{
  "n_layer": 18,
  "d_expert": 160,
  "activation": "swiglu",
  "normalize_top_k": true,
  "balance_bias": true,
  "n_groups": 8,
  "shared_expert_gate": true,
  "norm_eps": 1e-06,
  "tie_embeddings": true,
  "lr": 0.0145,
  "beta1": 0.93,
  "batch_tokens": 131072,
  "seq_len": 1024,
  "dataset": "wikipedia_en"
}
Below are experts of layer 7 (counted from 0) of a mixture-of-experts language model. Rows are named router (the router's row for the expert), gate (a neuron's input weights, with its number), up (a neuron's input weights, with its number) and show model dimensions 336-391. Each number is 128 + 32 x the weight over its row's rms, rounded and kept within 0 to 255. Numbers have three digits each.
After each expert's rows: a language model's description of what the expert responds to; "gets" lists some tokens that make up at least twice as much of what it gets as of all text. This comes from a sample of Wikipedia text that the model never trained on. Tokens count by the router's weight.

# expert 40
router:108136071128120117148115185128142159122073127174138157078078171136119087132178136137159152193203132118176134158097147064167148115093143102127097118075135137149171134101
gate0:130141150093070155057083148120130140102132160084159062139120116024153079142091086080101065178076133117169208094155150151113075126098127145144144103163064136099154128161
up0:062151082107121121124115138129127143081165121172127141112115106169126126159118121052105187135179161093090134143165184188100084109146096161169129129119135158097125146168
gate1:165159151112114153108139131114145096079188135060118118108122112117149139154103138126160082077049145103155141163102106104122059114167159137133142086143086150091057095158
up1:085105120124157141130136145117095158124112133099188076116142111139106120073187134108176091136139102097102159178135125178099159103171115087124103116138104091092162164139
gate2:143133108121206142185120079081077169126157107140119089145133156120188142152116165113162124132108168106127155109131167143082157131179127091141114116114143162141173147116
up2:153119158115091160163172167150154080131134111086117165130118120103146070127105113148128141156195110138173096159112097112119182110129111133114117117134142071139115139113
It responds to: Articles, possessive pronouns and possessive 's that begin a noun phrase, such as the, a, his, their, Man's.
gets: " the", " The", " a", "s", " his", "'"

# expert 12
router:187114107119045126114074111104139130117123114104069080116108158158134145134146103084068180142129088167156121139209069142119050128131111109070153169049153123091094137127
gate0:113127128109140094112108149129126142089186093176145099096110135100149200115121113129129170143116099130159115095132133089131129115127168098071117122086157108169111162111
up0:153139126143230107198147135103080098143129129100187158143102144204160140059107098077110124128074127130179185149136128077113124165127146115136127197183094146173164115090
gate1:126168157056158091092043148129141172138096119125101124185111103132139121148112080132137148129140125100094167095128082135134068126113082138148141151129116183097085132105
up1:091074081151113161175144108124139151165105084157188185123110099152102121123109126164115178132102184080121066098156118125132132088079044167151134181095175130134159130113
gate2:110096113133102121180094115144060138125108165118154128125177161149110052105161127156125141093116127153094112120070154095106152140125142176169146172081126134104124186115
up2:118105187150174143068053152123143072158099154111179120148193131162130212071063102099157203164159140117148059084087126134051149105110139106117153163153096106127152116127
It responds to: Nouns like court, post, police and Ministry, especially in Supreme Court case text, plus articles a/the and Thai script bytes.
gets: " a", " an", "0", " Court", " st", " he"

# expert 60
router:166151173147082114160113178093098136102143125214180156109105169067096153096158096125180120170142074073125125150075091151139121125128107132137104111137096097142191116104
gate0:144136194173093122049173139117123125146130170083112145142163136118098161101161182111155050117152104121138113165128129170094129171107086129141110117144134147121125131184
up0:178106149147067143108061130086090133169175171200078085068135091126145152126139080166127098151127141114167103158152191159137166082168125137139186141136069138149133103107
gate1:125181176173145053136162087134132121171113085092099170099110163112110108083068136127156121128114066134161121114084117141115138140078076119131110160104120070096118130127
up1:083184138132183164089102162107126115098139135157091176103105148135126137142154200125193111066108084093096027135132122162133133128106132125118113102112085107166117111181
gate2:127103132167074117172098133124087104154114134089056182128100167103152203138167112124165156124120073099085118113132135139120092098085150111123096113076167154148127117095
up2:134126116089107114177179134153164131165077115102122093154114094097148131080126158133154139121081090159150204121136146151133076150116148020142103160096089114147089050147
It responds to: Determiners and adjectives beginning noun phrases, such as the, his, some, most, two, same, other, notable, younger.
gets: " the", " a", " The", " his", " first", " two"

# expert 43
router:111147127130134089175149137127093116157104163122045102162123114169194119145133103169186155108131106126104120155091167143100150182097129048142148107096150086071103141083
gate0:131149137142119134096099119087127086116137153100187060132126156097135116122125100118152151113127086160152139156085135100145196194160131121086134137110110136100137169045
up0:190148128070124105125134160112100130132134150143126085115065114072202153154168185120121118150110135084163172140110073179119068048094159137135131164135104165178107123074
gate1:115110105117069058125109087078155128124094108076108152141138115115173171109100104147099148108112137174136178141097107114147112164180104151154115153162112154163137120107
up1:116087133180168125127129173091124132120102081140118143101095089096113163079126158139104082084172106174159091193100098142084113187101153118134126123149156122151094153145
gate2:089174149149090143075124161132139125094094122151071193141135073093122174109166101140102124138162087105133149200116169163163132105138105136072146107127083143120175068111
up2:114182131179125138142073113134142121162119152105092037110139175095176191128074168128128129122102150092112120090075109100142113148103096131185138099134167083195164121096
It responds to: Table pipes, opening parentheses before abbreviations or glosses, colons, semicolons, slashes and or in lists and tables.
gets: " |", " (", ";", ":", " and", " or"

# expert 5
router:105090190122126171145121157117146101115099091037107122125166119089119119080149159136113154157075179107130125105159119107172125119132134108153093117097141104137107057124
gate0:107128106192157112158088091196143136074106152121105136061120098167122130118109111092125119148168127144141129095055089125151173121128117206129138096078119128174132120132
up0:107160146135085169136218110086149168075146110207153076089117113137143112110115177117134158062144076139116119186178098066175171151106155138123124129135090142110095070159
gate1:082166139079153097101199091085143158121116124138122136116098105111153118126165114193120104104113139077149176094154144136126127131174163135093106158104106136142113090143
up1:049130158178199092085123077104174117137131111112121098143166141154049142119097142108079126113127158171117134092097116124211164147124107164141149117136187092140109168094
gate2:161134129060100126118080136145115135176138170097126106138137041109149143114159175139126154082115116082138163164142134137098137109133152090113112167078095157099175101129
up2:129097164139129139104137070141158145094158124146085142129163181104132072142148130105132210140116092106147177127181130123067099056087158084091216117169175115169133110140
It responds to: Capital-letter tokens inside acronyms, initialisms and clipped capitalized words, often after periods or brackets, such as U.S., TxDOT, KPP.
gets: "D", "C", "S", "M", " D", "R"

# expert 14
router:140163107170157153138111134134189106112162209119098138180168116129106062091113094100085108173091064178104155131092172137101166121103138072166107123140152124221078112155
gate0:125177113131182202141100182181103116085053130154135125087176127090090107105110156080143188077109146162100102083101104156112082122127119096162073117179165090111107093120
up0:092143207147081178071196092134108091198136101136123141142103112151106097162177090077075173162137150136079171136148149150125179163129093110121135134148128164163145094145
gate1:116105156178158064138133152100148125127186137108109080106144154162123115148109172146130086180107111159125136120123177119074073102181119149187209126156129121122172123170
up1:097139134101083187101142183135070138118207101122135110195167102195151175140138069094072171202097139182129160145095201152176184132149154151175167038135178149125080116082
gate2:105144166176123114151128087113120154106116157141081112141119131101107108089141180050109124098091144106196144163133154114136126132178174126151124039213122098075076141168
up2:135095171158159109101150040181111079098199090116089149129151145085116136112124124168180073091142113068133092099156154116129065113166069137143117208082147189134126138092
It responds to: Single lowercase or capital first letters starting a word, such as m in mud and migratory, p, d, M, plus frequent "and" and table cells.
gets: " and", " m", " p", " d", " M", " s"

# expert 6
router:099128147131117113114094152104140073138088151103157091150120190115115138125071125114131153142135061138106129109184156065138127185102084096085107133082119199071118105094
gate0:140079128161145138129164096105179135130102109128090150157135129109147153074088127172085145154158071105122142115126101139134096116112137120092088108143150157208106117186
up0:143135149107111150187139142141155107133166118053133102142126144105161125110118151120123102149077146143109162119125085080143138190125187092208075134168046146146183081177
gate1:094117132191180127124128134131112130121176103119110086112134162116083130229095123097096132139123151104088144090108164138129165177127095147136149161113126167095081109116
up1:146090187079102077102128121124142153120074167145100121148130083141092128112152147179158058124196131099149162176137157142078147140126172140098078138134079092171166108100
gate2:162103122093170111105163141113116074160058143151148120109125162140100101148103161125117154173071084155109133143129179131139140106166089129096065125119128128123117179123
up2:139179129096099090127118106110105144119183100147122093173128139132064196112159135123085125145172132106126123150142135152108157110112126095117134114131136063089078108132
It responds to: Prepositions and conjunctions opening a clause or time phrase in narrative prose, such as on, since, after, until, due to, that.
gets: " on", " in", " that", " from", " at", " to"

# expert 50
router:158141115172145127160177152108180106089086050136113155141132118077135114135064121180107130091066124102103167133145136131098108120103100150077117100143094197077157164155
gate0:118099177138126068138148129160111132096156159154104139123089108062065173110072135144097178112100154094138122105181106124157128077134133070136089069121078153116181085175
up0:192162118137170151129129096134176109047185122175111146087154182097156054173187127155137102138121088107114137066139097131109108155137130121133133124201050148167229054160
gate1:155113068135093127121194094189170100115116189152097146142120111099162142133162085112046146132116119106068108157134152108158151154109135111108115190122081137140168154073
up1:027139154182114099175094062119163108110082165137109121108094079203108147120132168129149144125128067120106206122133196116130198135098122194165120138121079171165156125136
gate2:095160126138027143127113140179131142157123108129133143177084075131183147152132099110114116105185125129092085106134143081156171071138100134130114139104080086169072123118
up2:101148099111118151116122080129090149142152130146079087145117116103129127050180160140127102112144173112163172103130166153127158155146127066110078130061087123151141159133
It responds to: Prepositions and conjunctions opening clauses or sentences, such as where, when, after, because, by, In, According, and commas after introductory phrases.
gets: " by", ",", " of", " in", " with", " In"

# expert 15
router:166139126117126112125149085145146126145076186159096146184085083109132090131181133134110114127160113173111103150096107149150076116132139087118164090168159082162164094123
gate0:127130106143175187115084100116171092128054193173094086127115079145108090155124138076122189170184106127133173104125105112142194083131143103152128178159159108129085098122
up0:082183126124137171080127100143112067109135114108092181088127127107167193000128185132086169155114185125133137143128129088137123096131143159145152121119111142083138157141
gate1:179083123166159085092170092112146176135121100071137158147161140128123218098166147120126080114073106123150069119053132170126102130138106122105158069128107146163172115174
up1:159103161110132139094189138115146088157132080186103162140076205123137111111081086185112069121082129122103101099156153107115107096153118107102130125096093186130078100152
gate2:152174080149124097104198136135177133152094125134067094082157144189081119130166169131134126111124100151138086155124127131090135072180056115124166159115120163129173071077
up2:109093093091149135147129041121113089093113130134150142157155126116063069132152125116105158157106139149140136167182180136185124150128109062132175120126139115052139115096
It responds to: The conjunctions and, or, & joining paired titles or roles (Personal life and death, writer and rapper), plus commas between years and digits in lists.
gets: " and", ",", " (", "0", "9", ";"

# expert 36
router:123157178090144135121081159206119155056068118130139176191091101149113110087161092139071104152097109172126105147126153102156186143153153114099082141050115175134118101138
gate0:122105179140168116172109128094159109168137142115095097043155145091134102093150160169140103140135112139148081102120141122129173158124133103148120116176149122149122143113
up0:121091120113107150135121147122114162094112160098102156127123075089131182106130135103098125115137134109101170144146124107126121158115133156116172055114177140184167085141
gate1:151172203127144121147117086171117122151207150164090064193146174148057161149104109125086142155172090184201130145153139158152112120125098129113118097080169177142122054065
up1:107128156132102130168114198173200161157078121100093120122127136086138161074141102179139093102118103089090105170119147142087083100112151148121060065186098158193176124074
gate2:137149131142103142118118136088139163119124100134124159087152068166140171150129127121125107154168121125109102221138096119093137131151148117179132107142095132120182135132
up2:180161099161126126124109098145140141166087094198062118142097082124150094029220133155174222147076113154077090104087145118173154159107048072059148147117087086079152129113
It responds to: Digits and spaces filling numeric cells of sports, election and statistics tables, such as goals, points, vote counts.
gets: " ", "1", "2", "3", "0", "4"

# expert 46
router:118149094127184166121117110116126137114152137124126076184082135122137142133068108158150145146158073169111144098179119112131175201098108096115109104087157126099106107115
gate0:097099100131079069160179116188103128132127110131051079141097124107158116142124155132105116146130057115128124122186112107124135114102090132136118093149156089071123168099
up0:092083145091156093116183161120162112124115085101144118100131088078123225136119088110123103108175118130140080162114084123169062127076076172117122115099122128114142156152
gate1:162167139178130179131134103108163078132169097174150096134101141136147149149134192129183121157109150070117140112093097132123143083124135115144091062086108110116107128078
up1:108172111126128161081153166095134136085162105080123128119152177083115095153154104129116198122162056089129154076158148156072164154139070108070151113151125125138122122060
gate2:142058152143144111128120148084110107078084150116138100132174132124127152166125073081139152139120152133118127149092077123082111136125112128106110118082137137182101129106
up2:089145133088156112087098098033182150135102126083137091177163104092136158120139168123128125144128153111096122132099108104138222205124077130109127126095104095198095180203
It responds to: Sentence-ending periods and time or contrast connectives, such as during, after, when, However, plus "for" in "squad for the" sports text.
gets: ".", " for", ",", ").", " during", " but"

# expert 53
router:151137147129147202085088123097100074116057159114094174063159128124123105160173113129097134112156183149124130059160164129206146139127056137131090148135097123141119145140
gate0:133123083124107138137131193160124073145124083193123109161155082107107126154108139125107123126113144085128115154091103105151132083132138085139172130081146103144154157078
up0:163126088129149152088159188196111198153127116123126108084119147119140175130167192126144177140156143191092171115146111098086143101097123116078132140089181149144079082149
gate1:117148078150123108128145171106039079133115124154090149146129120126103162110066129155088136126164168052117124113120172151178144103140156051154133067153095146091108115145
up1:138144077137067140124130093106082127115100162116133230120147159167133126216162119153115157076145112121131131162087131102117170099116181076103160157092123084105124100105
gate2:114184108100129095108110132196151116129205121088116081107169146090167139142158088087144074074171161104089149097085118077119147179147090106066078121168124159181120099140
up2:144187093107088142167116154163113126093136173085066115130169083112190082194129095145151145078101138113165125179136094181114131121156137176139118134124094090096136110176
It responds to: Initial capital or fragment of a surname, title or name after a space, such as Di Cicco, Rod E., Agius, Holt.
gets: " L", " B", " G", " P", " C", " S"

# expert 42
router:128128167128168143100096161176117059111154085121102112116126080086135105117142151105116107208107076140136113107093101101085103079127160147171132128112172145087188150107
gate0:172186143072142101160165190144156123117141140181073183183176141096119129169093115119142096164103113113169167110192160161122117063122172121155144107126193083124095088122
up0:090073160130113163055137177174144111084131091124085105084046135139089150097117155093090139113145078112129106140138116102103097065174148137129095068103172139112121077088
gate1:125152144044132128135128138106134141102197090175119167115123142111100176090120179131110090145174142105140092140083179077123072124162145100150105132138161220132157187140
up1:184099085095142158131128139120137145124171114175123166045132093116229135138128108090165140164149121136113183198172105100089122074142087148132128098166094093114130077139
gate2:033181143149120119142101096118119141045197161141126101138162162136097136185115061076129125121111076126127119161163155147091135085128116158146147127173165139096056112124
up2:182099176134177127123134123077146088135120165177149068143120154151103158117130197147108117109130120096134180188105090064143058186105145100168169130159109123130069131117
It responds to: Hyphens, quotes, apostrophes and prefix words building compound modifiers, such as non-, well-, best-practice, more, high.
gets: "-", " \"", "'", "–", " more", " un"